Weights of a small mixture-of-experts language model, trained from scratch on English Wikipedia.
Size: width 256, vocabulary 16384, 18.7M parameters.
Training: 524M tokens, 7990 steps.
Below are experts of layer 4 (counted from 0) of a mixture-of-experts language model. Rows are named gate (a neuron's input weights, with its number), up (a neuron's input weights, with its number) and show model dimensions 0-255. Each number is 128 + 32 x the weight over its row's rms, rounded and kept within 0 to 255. Numbers have three digits each.
Before each expert's rows: "mostly gets" lists some tokens that are sent to it at least half of the time. This comes from a sample of Wikipedia text that the model never trained on.

# expert 2
mostly gets: " League", "os", "ations", "ai", "ings", " people"
gate1:077102073185112128141156125117185146173111162120148152162184147134200152166082154144166172125122118118118126180123114107122160084194116133091128130089108088083093122109105119108129174140116080132101147108175180122134132130125164121115115133120129104154134198105122131100140120126038198117128126222136067133124110137136138182181096109136124168116133133095107117121150161165142125141079115200118094085101080046102167160166120099129159106123172140121154120148177140135067110140089150131119182139141111100137110132129086130129082076123198112065137099079161140136126068122133130185102122078099126117121127090125149146106122149133081157200144200093147163083112110135110162151169127113129053132160091150051102102182128049149127128116169104160104083181093109173141100132116082
up1:172132167135105077079109169136099041128133111137097148138085109195074103161117116083122097138100119147121135102111074125145183160037119164114120067150096103143158104069138160121123079119102169159106146138094075114147127151145114115134135156106151141166096115096154121087115119156159068117130144148073109099128144102160098113089190114125148102086087065114163139144198088092069131103161077200119187154101174177130066127081150100150087183158163076135103067120094178140166116092095167152098190143107151187168164143143130097117140098121096082145157109106113127186123142083165096131080169181184108119107136110129197134178111092095128139098156093115096123091107113125194131096125123171156109088130112133113164112098132135153131093099098105144166122142104123135097067127082117
gate2:114124115162117126128207137182195173132176107109116165094156155140152181092128142110152128096091110095116130086146181154098088110084114133155128184126110139137130090135126182100095079133145080147100115089099075061164142131063098129156131134136132091174162145117148134090089160117141056119168111107181115113126163123138108157110069160090119144157090129133125153137181173087151172100102145224100187103143111078138148145197166067128099093104142129111104124140107155125156106122161130153146171141136091058119105229155186143160125147109165120100123147106144149110084109134175155191136127147080145136197113093189108201121157101101105134059122183122133102061099161166132138047088095125137142133114116133087137094083107094164125129115133117101182108158112102139103124137106163
up2:186159140153191105118124114129067157131125121103123099113113177145111137146215157124170139133158079070150142096192122149188095139142181155064156138109120088151132108126120106088099151136194113152107129108139129110126118116180157116155080171137111083074079062117173114114160131151105116101172113139095093122115075083135123139206120100125181131113148179024049157126148161147082154122160185137123131093089153104132101099119094109138119150106102145121149089133111144134122172108096115174119109138100163127122083089119091066117054090162136139129134092139158137131096110097134140112137087079117135105103164126096175130144154050092128136121112139092092097170132126026118063112084163143117141154106125175153139103109142171104113118136087116169191137136094141139128094210119205
gate3:067139133143121140102162162130131118127145096121122076171187160153103156147153134110153123063101139145177109154097192136106130142143180116127090110089100112120148176128181157143114095083155082111109146078089100118090084107147106090142072119071125097122143151093158095139144141104086088147074144109130110135082102073149133126191176116162110126128096123149061092126112149114068203164105165118088128140120096110138130065161133108178086135130140100108176125132127140122150092135164148155087074120108110099095127139157111087121123161129102113163065050060140100159167147161115143130169165113137079149138106188085105143142146106079075144117115116079170123110173134147198070203122160149068142111083177198097056151117167152130128112184161159114088147160061074123078156127131120
up3:147115129122151106097162132135160165168106100095113166139144099138150125108134120086121203152145150114088136104078146152151161170155145075152193143091119120140157146064231168148065112173215129143190112102122125138090089095139119119128177116139141120092133181146129087099184131139119083087069158145160207085148143084120148136097129191190162168150117128117155121114096087152152111111119154113169139169140129107121171081108096141131070100135180155121180160114100148118155083132125131118084129123142131142134147112173070133107138196110167143182137067086119117107190152180146079050128151122070097185124104107124109148138135161072206127123099056123155129125112131121189078163090163152116105161089118137106091064134154135184104092114141148136077105137148107115121103135118115
gate4:088115132087079129125123120068108141161107162187177166139124173126101126185156150071100132201137114094132115115143144130113153150129169146144150083074136152088152104128143157233116095098163122116044124120101136112139095107127112119102102161116130136143169141157155103140180136129067111099098075185105069111112165133107121099167108121073090142158175149158114170145112122208137103138171146120101105140160110084084143126116174146087089126143144096121188105114080168149073121129164101113161128086102142196141057112167102128136173131154100101107091129165129150114119092111194149139129101157182091160123126162149137132117144121114120161049168129051100094151167128169132159113150050110171084162108178089135132187100130177103171073112111164149105097124118149126081206089131116
up4:150161106118138161142115188128071097143089086075159136156163130099119148129161121175064073143112150125213123121112135124144144107111190116130143132174088123116153097138110167073105130161108211074108190133075082107114140142178122125154165116167151120171198166142112089147139081128173134062154148177167123122088162133109023102089085096121146127124130085116103172103076155094157173110108159086126128120092085126192107128078107191087103136122155122102094176114153151157126126085101125088134152135137116125089086146132148168136213152118066120170100118130157111118124114156119151140150053108174150177161089117188105130112139104125144111097101070128124097160131106068156159081141155113176161148121131117111117140083127108117095074080161147111125132114152113139037103144096159
gate5:121145107072158112153099116117181139076179141052095123123171146137133158090112076069154104135108136091122128144137176156100102139138156118142125153050113128148160135114116142137106142176096136121097127174166092094094094092143127100164146136139156169047063061185142151153054147188120163140106090086165171109134171160052151102116132129112106103149137111170149181162134158111112113184139101187177129170150081099145141105089126140064079145156144129107133088147113076122131119141147080138077121158111119075130126153096145103183081118084146168096122141140112098143083175086154137149094052204127118150084095161109165134101105096133101156152114090129083100139111157087132110139071145176112136125136118095114174126122121114162149119140174092047198139177155103090143088177090159
up5:173116119170118179075151184153096095156125135144144111209139127151161172145121106109097119073164183130120143162103116155083130139119187143088084184067139107145160181106122118114125145135091129104153089100112126143129158132058184108152150146142114152102095123139050132118086120097111139129122135123205083139095124109089163157146100110121152080097145122137128126129161157126127177061094058051173091110117137123087113127113165155136171167134135162134157134172167124127103169109138164116109181171154119111136110143064195099168169143133146102103175171073142088100112120088105069166096126169142121113114129123112138206146177073171162154112168110152094137190113086168152166103137105091143137162113111185088107112106107147111087138048072108150138112053176078181150150149108121
gate6:172128144142145118131152121173102122138075137079137170164158174126130084073132150094141080114124074109170138160157130148120101147159149163170062090150105144153177112135157082123136132172102122165118129166188125082055091111153041138159092053089129119103115172100116113158159040176135134152106093139098044101083150118137102159132069093149122114124092106094112116191146149136130145038171097162132094104113067113193087170117167138177105130104133133137122131108162140095164111158171138117113141123104170130123083144117091115151158056118106145085066122127071138149087122191162107128122198136111152142138146132108127166115154110072092126118123071154126111162080138143114138133071081119122117139145131106165127101053186152153126114097167100149095124134096093185109093173100084
up6:118126069139114102105104057119118176174187167145153071113128146133093131141148107124150111128084158119077158106133110100105141090130114148127130123141154062090121147086051117144095175114116150104159182159110090144120139134124162105151181166184128083118114089087130127129140155119137144182073167079078156152144072194162118111187151198127108120162156139088189180128110093132119105185103073158153131114120180140113143198167116136094133072099091153131094120155089066126089184168086124129150121081168111080124177170082058129130133121125176074122175177156106150122150096133142150108106116142114141110143146142132128122193087125086139155070126152177062113080144150083179100145165113106164137073132118155163130151151106147114106133187123140122111143205118120048095141115091145
gate7:063115092093171132143133114095187156148174135154115125136111146114166105128144140071152080124120161123100114094124160168111093202151225120124174075048183109152113113114103131184168123122127121138114061146139141128119146065098136174149116133169139125057110131134099149067176116106116141137188123107108099132113094094088143108158140138121158121138079098107084170146102176133147137128139137145102148195154084108102164108150159089139163112126145161133163123121165124097136095130228191208160105048095082087141140157114110119113119140120130097165140121111077179092170125126123127157139139104065191119169135110115134104115147150093086178070127111127076106164126100089102202143092083185123088186111182119135149155117134130149116112116154126155109111117099132184046104085136126
up7:147113131154185126099142114120117096072128076164147086115102119074165126119163166141116139214141134146126142127064108105091119129158121168111125074128110120109129064151128127088132144187149083109152127106098156198152139116163087173156120095187100153116081088128062169114137207133124127130111159134220188178095161074120125136073111153113092096131086072153131164140146141165113129155138048120125143161127097176127163167168108115185121141169094134114127149091057093152114146114139104069138071114141157158097147138150126116117126123148105126080179094138152121156135127119142140126170158142113181123125133108142153100133146173017181141139098087158141148158178161148090162078129123201127134121102145165126148065125146152117158176106155155130128164090174203128179144120192162
gate8:128153078108092107196187100092116114095113171114141130136179135147134118153144138070149129148121137132140122148177116144164083166177082133102138167100100157130130152151129101151086155098084178117101204147131148096147144056029149131158100080099184217157134120087167077156136106147143136087127163133137050156103154160102140113154088072168060123121155116079103131134092151134124176112071130125129088117071150127069148122122126099204123118149145119161160089112155172143072104048146110175087157165089118118127141150155171124128144165133174150136152117089155182129083082143147109135098153178125126137134101153081163130100169141152084186148181131144178102104203154136152116135111129112164139190135203122114164136086141142100152154148142105088156082121118142147169146170105112
up8:116118145165108173163163076160127101125111121150124110156163114112146135207254113082164103114092105156186074163081143117105134157108105124147170085176133137164164108115120158088201133126125210123137138174107098086086127135160090087116091090066142156100169106121161115156155100139120132127139092122139061138167161104091081100152161156107133160101060170175100125101091080092115134167098129104090145085141127169087133107068127138102143149122134132155128189137166149145187156128092106097118094134125132138133132137132166119091071133152098147102085172145106146157098051155149104162132097123136101115115103165096099150121159160094151147144145145155164125151192118164123144100075153133195163169110163108136174111120132110102158093102084061078144165110169223141140158088176140
gate9:141131143155101150167102129141099135100110135091104102085150111076074120175147036195173121168156129131110095164146146114085094130122107201160088127126158115120116144204145116154134116079130126066156130136157090078129147113153172134068111134174108156171116098152078162129112173141122122144126103097099144210134116192152141103186138127174064126135162141155154117117115124098125099149158157207116108125130125146094196159118127107108167143171132093127119092139113109164058112115115144164135066089120067117109121159133117158080157173081123102089178145130145122126117146137143158189145109106186082118143124192124134092151113140098089144173120200150069089071122167109171187168133144075080136154136129108200124104086084119166142100120148148164064128099131061122161194135154129
up9:142105129143052131096171210117163133143164082077133083163110113152160165112167150160137100069193162168033122088150097139103171160110127142151106096113147163120203158161163145105130102174160129136161126119144097192135116149113122132123091150158178183119135060175068108127117135058175165145103151144166131126113128127113073173173193147158135102160117118120128147113069095095085168164140170136188184104120121166086172142141134109115129103142162113112131139118084096113143114143086065146167126083152056075130140150128104186175149126132098178099108194145141146158103135113118113176120097149102168150132101098116112116133140141077087132144139126117192120134139168073059105127142122093117127126134085101150119085087123159057069139118120095100114159120058162126105105083158128
gate10:110165133083108134126159146192129126107129153115142123142093184094096162128125102172154116139110129075203133090099129140143066093164094166129152138200098121085060154163101088115082122106134160144135156104156163160136158053099181093072115144130065149118143123106152104071109169098183115185149125151195130149121144091167127148129125104135141106127187085108123131128123135135150228101102132151092135110151115115195183139164096166141163099136146183096130118110125117153112117204152136070088112075055122124142126155125116171128137102090165116117123131118065139169103136191145132124113081106178158129114086075173117062142106180132131100067126161098128101168123159073117116160119153131088169157113125093084130126060147116129175076175136148129151102164175165206126103100153133
up10:146076074154153140098145143071155115153113094117127091137147121114129147137194174070122097174135119106138155146092163132118112175157112093102149181078143127130126107130160112138144168110127086172164148092136145194165059110153083085178090142144142178160078140140123155116117211169092146073054153108110132135156166096119141114154115134102150069150147138140123139180135131086124210080174129162072129120122142125140153171154167148112091155127140089101161130079132108109095125115148090100160161145168152193108103096120180104089092119093161146120146169075122110063171129082124155088137137104107096129127135115096124062131116113173111125160148115147129215123152106135156091148118149133116086115156141119147086120144229118122103103047168156097152150124059125197173054141171164
gate11:110166164148086142146120132105142105141151133087100159090202140066116084139108151128125113127132142140132083126112109112047104104098135132145146112119186121109134140148092185114155135160092178145095119122135065180162118069141093146121107157149171151101154149164148121105149111148130105152121188109113137119102124163067074120166134091166111150060132102124102112142103150123111181130104144116153120180158126122112178115148138147157093113108119133167162123122101178189109126127093118091112083098104165141101147157107049141141109156159130112125118172133153120154139113124102057130136140168062162194132140158109191073134205077162104167143169168176117082094156123101140149096151101036140085123207123089197207113051137140128147131136139121093170118170152225098182180146135153
up11:120089142070121170036177151077118135162115104068147161141144136133109139145125094150141121167107140152152138132129158115067074152114175096081162151149083123103124120103121119015154131117170163138118099106133083150172117145132105153117082117156118103176158071216154150207082108144160123140140102145134178153138144082122130143122135174107150141146105122129072173142123098132149040112139125109108083110106094125107128136102118123151117179164223073123166125094128123182135104100120061164163119142129105124108168130141106127112138133092092101112181132099091094085146123099177182107104166115134127115103150102107102124121131147095117147191100138156145126100110130066101076149215093070129130056157135089114065127199145195141109181097122090144196152121101115120118162132117134
gate12:165096136120115131167133133132139075121134150118083143124137152124122248194118078056129130122144194092203120130120170089059138186131149142095116140131120124148160109110118112095141127128144114089109123138140135169124142110102168115090054142086057111149084139109127122140104114147080148118119143118122131149125118163153143110114118153079165141034132180121094105129122111143092166161135136010092124114099167148103204141113133152183123149111128108118086103101163113132154114145167172149132087116186159108130123110141113128140134106101058139088119089124102131108147148076114151128137162115148085134090111143120104083180114213114079171186095109074154184154121092114107176126132133131058114193104160220099169134160112173116137138117096079108120137077053128150139136116133096
up12:141137157150155143221112085111077150148104159167152150175121161134154103141178095102115102107117151109140117158102115110162145135127148094078136130084127112109101138123123144137125084061132117100107120202135138110133056170115104127147166061143155142138138122124073157097120147170063116089112141129201125116137108099078163126123145103215157129146205136137154106150080117194138159101180068082134151140112120077135143122069135130129124112071134117139085141159159137138151117113109118124189141109149180134195115169142198154110139141135095157095185153089134107113146082171142188105099056136118104175165127067173086128082133139167113148118209155090099112088184154110140072183119117103125136078063123119112137130085059153168155159158112119096187136180117112112115130072125102
gate13:127150142134074171152116118117159172100105128155184104116119120065149129136137094139207139146182101093088108135175164160096139172139148131161133122169131152150153088143105135156119109134172132063124097135129077117171144144148132139120112103125135127170128097120232097160141187102117100163127106077118235103134057166183104122162124106127119111092110126076163159126106126128120169119089100074117110171059129121141139181152142153180091094170129114190171157112122127105084184134081120129038140092124090141179062066115129143127097116093145159109081117152126173166120111038149202082146145136137182103169152168166089155146115145116114104129084172164164160090120166109127160145180107140133132148107094153177064133147104107117155168111137177144115119139165095114151120136130176
up13:139120150161159125141115114140168136161080033202119101156054117167141127128118123126186072070157082147138132139077110145110145144156136188131134099137171147182159102110153152107134198166132128113123088125087167111136141162124107136136193118072148161130145109154182094182131130168112127169104107126141132174108059120115091123134129042131116118118122072099124094110108114135137177102115162084153131137068136094149151136131111151120188136114141122118064130136129092102180149161170181109123134168185083192093148164223141182122116166091099122126164116127085176143152082124125148073166152097135141129129160125120101041130123102094128119144084141151165153102132063156076112196166157110105087163148177134206125113158160147199130142112106164156158136080100108155113115161146114
gate14:103105088109115096153096134072131125089165117115110179110107139110110183161081073112072144126121143105142159146142066151116099110147184117150121092177142146149111090206136138120136181186141137110138158117212116114152183118163174118106142105155124096127143087090133190140120165148172151140108055133116151122141097088103171145086121107122115165069101145147185131115137123146165115055120169108122101139153156124061152116151195154097140116135082101123092152124212114142089128145144141147165126126119144215125162095109118157157149150131081140182086142137186097124136125176126158098134060123150129120127145095120136136089144134130105065158148167126136099137137141149111138147044162166095162107104180121072177114049179137102164130186102111110161089102138158118103141061022150
up14:124180168200144110125105138120122137139114094132153148154151090082161198158116101112081132096146055161108131166125106062100167126077136155149133158120149154159175127123073203071125135200149177115100121198088107155133102147190087126153166140106114189177153121109164101093090128119116153122109132124127100156083150130136103130174177034170164124156149136133052066100137156112148172127122116058073112134097141089131149147096124168152147132109162112097112149124065136138132149151073181099098105089137145104106104183141126128154162148131073120107163092223092148144164150109122155072075171147142110117099171066094090120130136120180116119128116066103167113102159163107117172154156106112121079127100061153124131136129088103136106173136157123060127153099166163097125113121131114
gate15:110158108127177143137131141153123160153111085108123157093157138113136186136161134168088111182134114119121167108135186085144113063183092076107134114157123145117173110118174182131092088130104095191098074129148130148176118104150106097124131087114145132131102121178154109077191120142106091135088132115122118091128138155095095111173118112081084174091148129106125122160163114172112132063101147099123135145193091110202155090161154124176095158087131125163141086108113144139122148173130143162110093177079144149126117243128114098122122136163219141105152175079111115137091141128138118127144141079162104151180046149137155151176108190090140090148084149145156167188050145108146105143075122129137110154144165109097155079135216125173138102100192137142148127160126120065163076156123109
up15:127111137078159170103060093105143139092090103113109138092158138140167140148168213119131106166138090116127070122122118158090137130098154106093110106153134158149153107122099135118190182116132159125186157101168177171098153187135092155113119165106190142144163071135107170135158141165119113120131037116124069174113154157078139134088112147073049055126102157185155103131171088137146145113149140170097140114170082159162082115125119121140055167112138141123112163116181135188148111141127100157132144122168093153146119087093181093156166110104099158152197147120112138112097152096151141098109091151192087190126118118075158105127164101103121109192113144122165145138103111161064119155087101128184141127155129040115154174183164182092135118167141133162138099131090187134125098111157137
gate16:070143131078138098052173113113084120150075149092143103135094189062192102088087108130125133121118037117138099083160139129105168105063148154133121150104144156082156100073140138038123128187139092064101154084108228176129144127095187089126158163099047134168193139109126171120142090071053119120167101137132110110117125085144159148152119107101126136139166112144120118120087137162116169152121157173148157168133142172209152164132168082167126108153163114134204104125130140129177083151155119082111158138104108133152140122103088149091128108094208114083137148116121188159083156102158104166128147096145108110061108131140120116161148143157125125155143132117147074135147106153117123103132142108098138174101080140147137132103149153147179111180138160109133132138149168144143142086167140
up16:117087073168130094175103135148152163135179096114133150101164138112137122101097206184070133114176122111146116119134091123140138118166105122139178122037136173159150166054139163147104140110070083103111118162176082163114144087145095163146176098089107124164140090129155132028135158166146149155140137133169097157137143110125140183141155121112123115133185062126142120116147165140171088156112094094095112101116103162122185114136139157125090107146111079056122125083157092096122133094205098188083136083113156137090156105128137068133138124135123102159111204167108107129087134089135074128172095095130144082144122178099103193124057141143102132155176079158094141115134116144126105117108142139159084161168115141060139124136072117102116131074183149098142176140086130154091084084131186
gate17:151132116142160155105139123125146132133069207134150144054192165091112125194109099097111147085115065134138138139105074093173086127098175099109084115116133114112132099129095107103144130077169156125036146163065119177124113143127132133127108103105140143149078178124165065146126163154114104118110167127099104103119103118112147133145114078147090142133167110113132153174094144127133156126104186095103129138152089144154162096147112085167125184185091139110167094099126177148141132105135131155076192087126149111092075089156155144082133089118163109092142161134065098095079194106167149113048182176138164120108173129113129140163136102113123170114155062120145171103177158191106100131150119161134115116072134157140112126109108160058139157125118079061103180147103135225154115145068101
up17:181068146155119146116126173083151133129126141085157133111144110160161081088094179132110114120150102168131136117114081159164137107157172132147081165180128146119048082121098185120122140079105150026142144116099145117138137143204136101074172162070168102156138091146096115107123165131172114153176100106182125141155130076104204077147106186186119143169087113134126178099107161095116157145091190138145128136125102110037110144113127137133128084174168126193145101098171150126166120125122108114098177115157129157159163079116172140140132114174137114053114134115153153119125163123101127105107105150110078130106117116136148099129125163155170131138113097109088112177165181110112132132150147127190110163080100107115067089119167111104180142189139141101030139182118206144158139156114134
gate18:125089151034150091127123054093150113163154152085141168071160140129161156160126126207164195118127121101109143159125138083092120123126158094095101128110154104112149150141101143150101074160187103170111116109156134177149087024071132151101095020104118128135156149125145113188168148116099129138073127153138105108125110145099094187084120112170144156137126126112093130109106093132134101120172155146121097065143088145056119138115133088170147140111088117095107161091150136170105109116089088209126108088150154132079128128101114114121126158083183186156126150102118146140142114057113100126170196118083158120125154157154133116136150137090180075179173183111095162064159166129114135169160051085103130148092120113149139105166108121109147098106175142123152129182180120151127108131121130
up18:137108167125110132141152165103117103091148142095169160133127099144090160122118153114103141183136101156093039101118122092155155173125136168157138117171097136147105113161090161122092144132125176131118145115118096168078194080151085166172104126111195193138090076148110119089099152118134145112191135104111148167131139111131086140115200112139093074159152127129142123153133125117114158110131098141151140153164100186234142140171107201139149134139186123105138121096086115094160150112125096054161149168086128136131168119131172163153105112090109093123144116101131168130160105150110148091096152148166090137173161083125171196151164115144108076096092115141138103223021129127116085126135085159124165140134109129116110170146099058083076201129114169075111157125071077094100153117154095
gate19:139069163113151164094116143167204122082091112151147120091146141164147132075110160091117136166144090159150131180084109122078108154143138132149161103101141134119096110125140138102148102179055159077138109078175133121107178146121103142121119173128106089117149119104186180177038173130157162170127101116158106113145099076181141134165174153090138142135164163159093126169183175132123145120176100114112109105129087121136138150120066089122188150104174150176165078123138162137155184099151125089149151099042124171149155192152084119088137181118130165136171114132136094138134128117099130170177111203149124135108171070092051103081064099128116111163073102154136109142166116112117131149105151160140190127165093112174108166132128142143093128149175186107162097132149181116184126072137118
up19:146070092152132150146133132112105146141127209183070117086172174107168173135147156166106147066119137191149069124118063154122108142115114089084090148194187145111132106150152132129128132144139091087169153124128108143144100199129161123140106113072136119094093147129096153141124091147103130139125113103203098135071101066132084114126130181140163114064070094088182128146122186131096129093185190094126118133113099166117088126091102151129177084151210112159175140126156191096131080150152108120128107136096144117164139127190136112089102149139116115150095143181217167186056110130060112135131123089140126089159124072109133108155123148159089125154137118154173104109126132158125118092074135171171131128110164105120146133094121124092105179093152098122119179138122172148113205122128068
gate20:097091123139182152112174116144134069135073174165154147077128159130149141135121127085097202146110140135104184151111159143119170148134173148079156045106132055135073101215148156144106183156155166124127186126137122140103131114156155094177142084203127152097116116086140131109119132157137155136116106097152104104073152131133166141072113146131141129099073122166149120152158170166128112123145160167125121118130072128125096143122114104120138126095138127106157105143125072095158118151153150225175158143118174138163090116108127175139082142094142122111101133063181141102201088109126163141161160038132063073189126162070107127131091146174110062109088134109142064096164121134112131149102113103132117135170174118092090142100149080215106143110136113115152079164122121113193167117149116
up20:172119132148157113087189189136152152119098105189131134098132129171156116146201178152104124151137127090121145116192065192093088108144119114115162134146126108117134132144144131151204078105135139170175115134172117098078115208148114141109074140080082078111087152150157122139118144123147127113144136173103122097195080078071112125151154147122162078092106136089154165153152134123135169102157128019128141108161089117115124092157130157140097110106170143035158131143065131121153140118102096066156127067131148116106122151106076121111110093073097150109169166140104101162090055128151157117137118135166175116146145106118117151135177124138200145143112095176117187031126120144121114143150092132141119041113098092164169078148142141072108134081130146112085146111116097128137125167103164
gate21:117161194104236176111107171153166098116148088111133135110125169087130129190084108099135133131145119120093131150157077121101074140136198179098171167053124084072150139086136123111153182126151135155149095155065106121116079100095154110177074111108105142157145125137165171105122155093162092114094122114139179170149136136059111146120155145098142143135084101098163128143133143120164129157120082099170097114135221148136132090109126067133125118183134125119149153110126117138099104148128095119157114099145172132158094105120164139146102108117152168146122117152106135120119134118123174063128130204238132157160108180164131210112102121077139164075136083091136149120140157081182118167125105129136109118154108114157129168144178173163088150100170188175094071153148161111099146078170106
up21:104061139120157142137147110149140135114125119157071163141075145126193127137120113144070091153129137078119189119123178169116161133115110066180072132150152173086129097171132117125128140108078063071149090124099126150102080102159137164126132137088046187138119138064105172137138107105130142109114117112128125149190147118104150113145102170162166144108121149124124078083104107119167099116138096150135187127105091106132093176066107141113136129148084095143187147138119071161179106120105100148164097136126149066138153137103111141107142129148132165105116115162069170103172100161097144054131113116133117121136138126127154058154101185139126151117161123093092103169115177143178234119070067085206100119112080072168092056185162149096134118159130126059121120141165088117145120122150080
gate22:103099085161158163132126123156149141106101137175121153084164118144193086138182139118125177103162180131106101125139087182148064120144131080137146163103132167091050082108172089195116161142122156137066072129139113175144154120137152097138112100146075130106144120124101130155177097150163152091087146110083103133159117147146132070170068162125132122149112147100147198206095133134131118101150200183101135149139067140115188084107153104164169086212095133131105145103162107140093131096169085189134166096099163058083141131066158075161147109137159141132157108139103160141114145123113176115148139202150183114146119144115129110146081133132101115092146141117098103125151177086100103154084161175116138122153160091149149127109217199120114096137173133144105091177095140101117149097115098
up22:137167134129154125104156077081026168115072135102086105098136124143118192118053116184148148148132072101148168152098163070099093114175108124087130099150133121110069066105125171081106087161136155079178147121125113119087119098137103076147104173166115139131095131131141073114111126086101146126160039147124160181145123112129105026148137155080117155058134068154152103119111157147167129108086122130131145173137166166095091106137121116108144143119136102160139130123147148123163121125128127138107181119111118145201112092131127129116121161116133101079141117097177086140151178068096131151148076095069167084118118136093116138093199162155133141242101113143097179177098137179098085118096112102137108100103135159078104152138149130191136099177172174113138112150105096135150103125137104
gate23:075161121062107093181140067158114086194164148151115144114135211144193133072123129131155144083086144197111116075099139171094126155109169153164097129063158102162106130180131077132142134083135078168130167148080150144102153078096202122085099095140136160118123126098048144121145131127139188139098141139109126059134122135143125121109160088083227154127139153106106144117143132100116125110118130155169135151081086143133147067131114093159138096154112161130110113204112156085120084160186141179086095143181175122129113109171067127138130118144112128149166154103099109140088162095116131104148170126097151093123116130180179092110104124103081122121086108153174074150135108109145132129093152127140143116086197159118128064137044152148078177117149104142126118117164087171124165106095139
up23:145051136177116069165198133090162119074156143120122123192070100131142098144157109148105188150118144178139140116111135140116085158153069193111129146153127147159157105111126136173138173163157131101124195114103129174108079097092178120129128129164086116193176178082113128135152198143147064061126157098170111102144111111157135117112130098113103151189157166164099083097157110161171101176163180114131119082095092176156166113138186120125158132140105125142109167125099123109144145165122091140162145141119124156142087133142113150161177117107124120178161052083164127098110189102100157100132143102122136131144173134094146161108110179084084154145166191114152175129115122131117144175145104110138084122161152122142132078010176092161095097109084175149132084140136196146154107110124104
gate24:035136168181146133103076192167158103140188159144154167144093099169124121137102062107144158138142128154202118134148109088099177136122177121126144135154115162146131182097111127115178087122128129119075134127114167146105112074131136149089105110093160114110113112084133174045126119109168133128123084144123073129124093088090199166175145122182171087127186068137175104116097169191078157149131149161148134104109083151102135129099126172181117104128125140122104213146187200180103138156115163134113104162109117068144135157143123145187140130126125138147114158138067139112099094099134144142120102128100181143142098150124153114198192097130113118144182117141125114184082119179132147107070114098134105088139070192149109159081176147092155166140147117149071124136169137143111078096162107
up24:113156102113097150163107137134136126115173147098130096116172154177100140069132175132075150102114138111087119130110071132097176121140227139132109122153136131085154142094105146149031143123133090129132144127043156098151103091071152112121111080106139107112114143099138155116110084079103144137085186171112155097145160147119169135140113100107112134141186112139137079138088113165134126150139084108109171114107160138128090103146102168105105097180116155105101101129046193125114126127135132185121072110134102121159143158169097157145142126154134156141134140157122150078148093129091154124100133116163131161144199170113152102153144127127110180082143094116243071138086118079154165118150150094119132160154143049179097112146193043095113129095088163109188129150197079099048176113132115
gate25:184184146152143096120194187136151152143138137113100166084093122160137179175116167130137136144078109151103117086155124192120108074157119142111069132099148151102157091194173137129102141104095118106054146154147104112123088146171139092123128123107134065151170125110085110111143113103115139115161108161155138113119074079120165135122134100091137153133159074105068201070142114144099139109228142138120105125123143138125123162081119089131140134099101088177144121083160171193053141070142133114187119141055100097144191128115095165165128167109167194102133117129140151096136084118065143088107095077077111132155102129108188163145132109086159141140102142081118131104113119038079136076180100114134112088158165145147123147115164149107139147125063127061164148120150147174114170163143114
up25:099158140128141126145134139197085163192132170160113126093139119111082172040211145200129153144099143131120083148088102115057142133158119145129162112093138158085104034193151105115169212113095116179103096119078139102062111156166143065113126154143156161129115152127122121098148132137131158128155122144091145093108119145145110126080082118128156143125137120176132113130145148088116062170140073153152124116123192088110120124073118097090143118099063109196125162083156080156136108134128142155183091137129115170120157143098071133132180182129141136144057119144107137080171072100127137166172131091135124161157085148105152177140194102105146140159093106128180145090077134080105138146132155096152147152193102156106077110139149103105095145100156170144131191079159101113130153152147121
gate26:160103111101079112142146158149126095152052158109074146154147149179119126107106159115129200164188103120153107097148103147060140148131156173152108146070107084116182098128109165159202135131148162089117177137065114081189125107165135094120148166143151157067109191127118104097134100151131136175123117158166147169117120061083113090096159174123162113116110119151155110149130147176122185167162114126102147099179097136097134151088100115168126132153144113171130139119085126102199115121189111059143068087153134113143112114127096060170095138148084112072196079131153156152174162077077159152123106179139105128157138146123150157098110181072069151140087127117156110079152095100104141139124111141114119088053153147115065143081166123106165099146135109188164091136095115092111153114083135
up26:146105148204076087153124102102156114150164149154136138171142145132108172155071094085158126067196155179143093129156147110106140118112146113136131187122108132117198144166130129135114101072100114131141154135142094147167128102101135137133160103114185155168145114108143145100210146174134132138158164130105099126122078137081130129192145158105138127109208125103154115131106114162112099138129113119094099086089175164141123093108163099155116089079157090062173120096095149175183144142115085154148081118199121120168162143143174103138106098186102123145152129093080180137105077111105073140125163136116140137137157116091090107110154086180091192063101121169157097096095128106067158182134120138016104184104109175155093162172158151111133098114112068139102146114096108085134084129188175
gate27:095095163093160121129100109101136160150123136183149164114148156101120057125106121115158138078165116122174076135138140099069089130157177166126161079155218091116098140115112149149145088108109107194144131101142132097158141076110113143153090121112140096147126071138123170158121128119119137208111136089101095178134112154117103085112124223154090108136114121143115139171133153169170121154080121169066124145150078130163160120158167136100118120146100110064063103084116177112120095083097127087162106063168137141120112143147103144069138089123116131070116110154072172139168098148127076160196104106217133121074068115058097096076157187166163110074157107147140068088090134168126127136123147174118116091129124143123161129140103122110072106186136140094200124126090159106135119124096132
up27:110153106126148071132121109082105091152120117150108116126097111079140066072153179081108128145111088133155102129116130146131111184171102153103166109136141177154100117134173140135155138173129135156163136114091150160122154055162079112127075134159144154086183126146137110171161091121104160168133091085115163131146204117079120189095120170164166147118117122188147146138090073135163114123065182140040135107138087176168065115122162140166192159126138114073078159128067117149126161142161153107106124213150171183131089075085113128146085119142146167153128089082112106171150175136081111091103094126152104124145100087091115116146146089116164095143052078139160115167130106180157118149106066106140105100135167126092088125087162111111128138064149138097054101094126094133097151081127136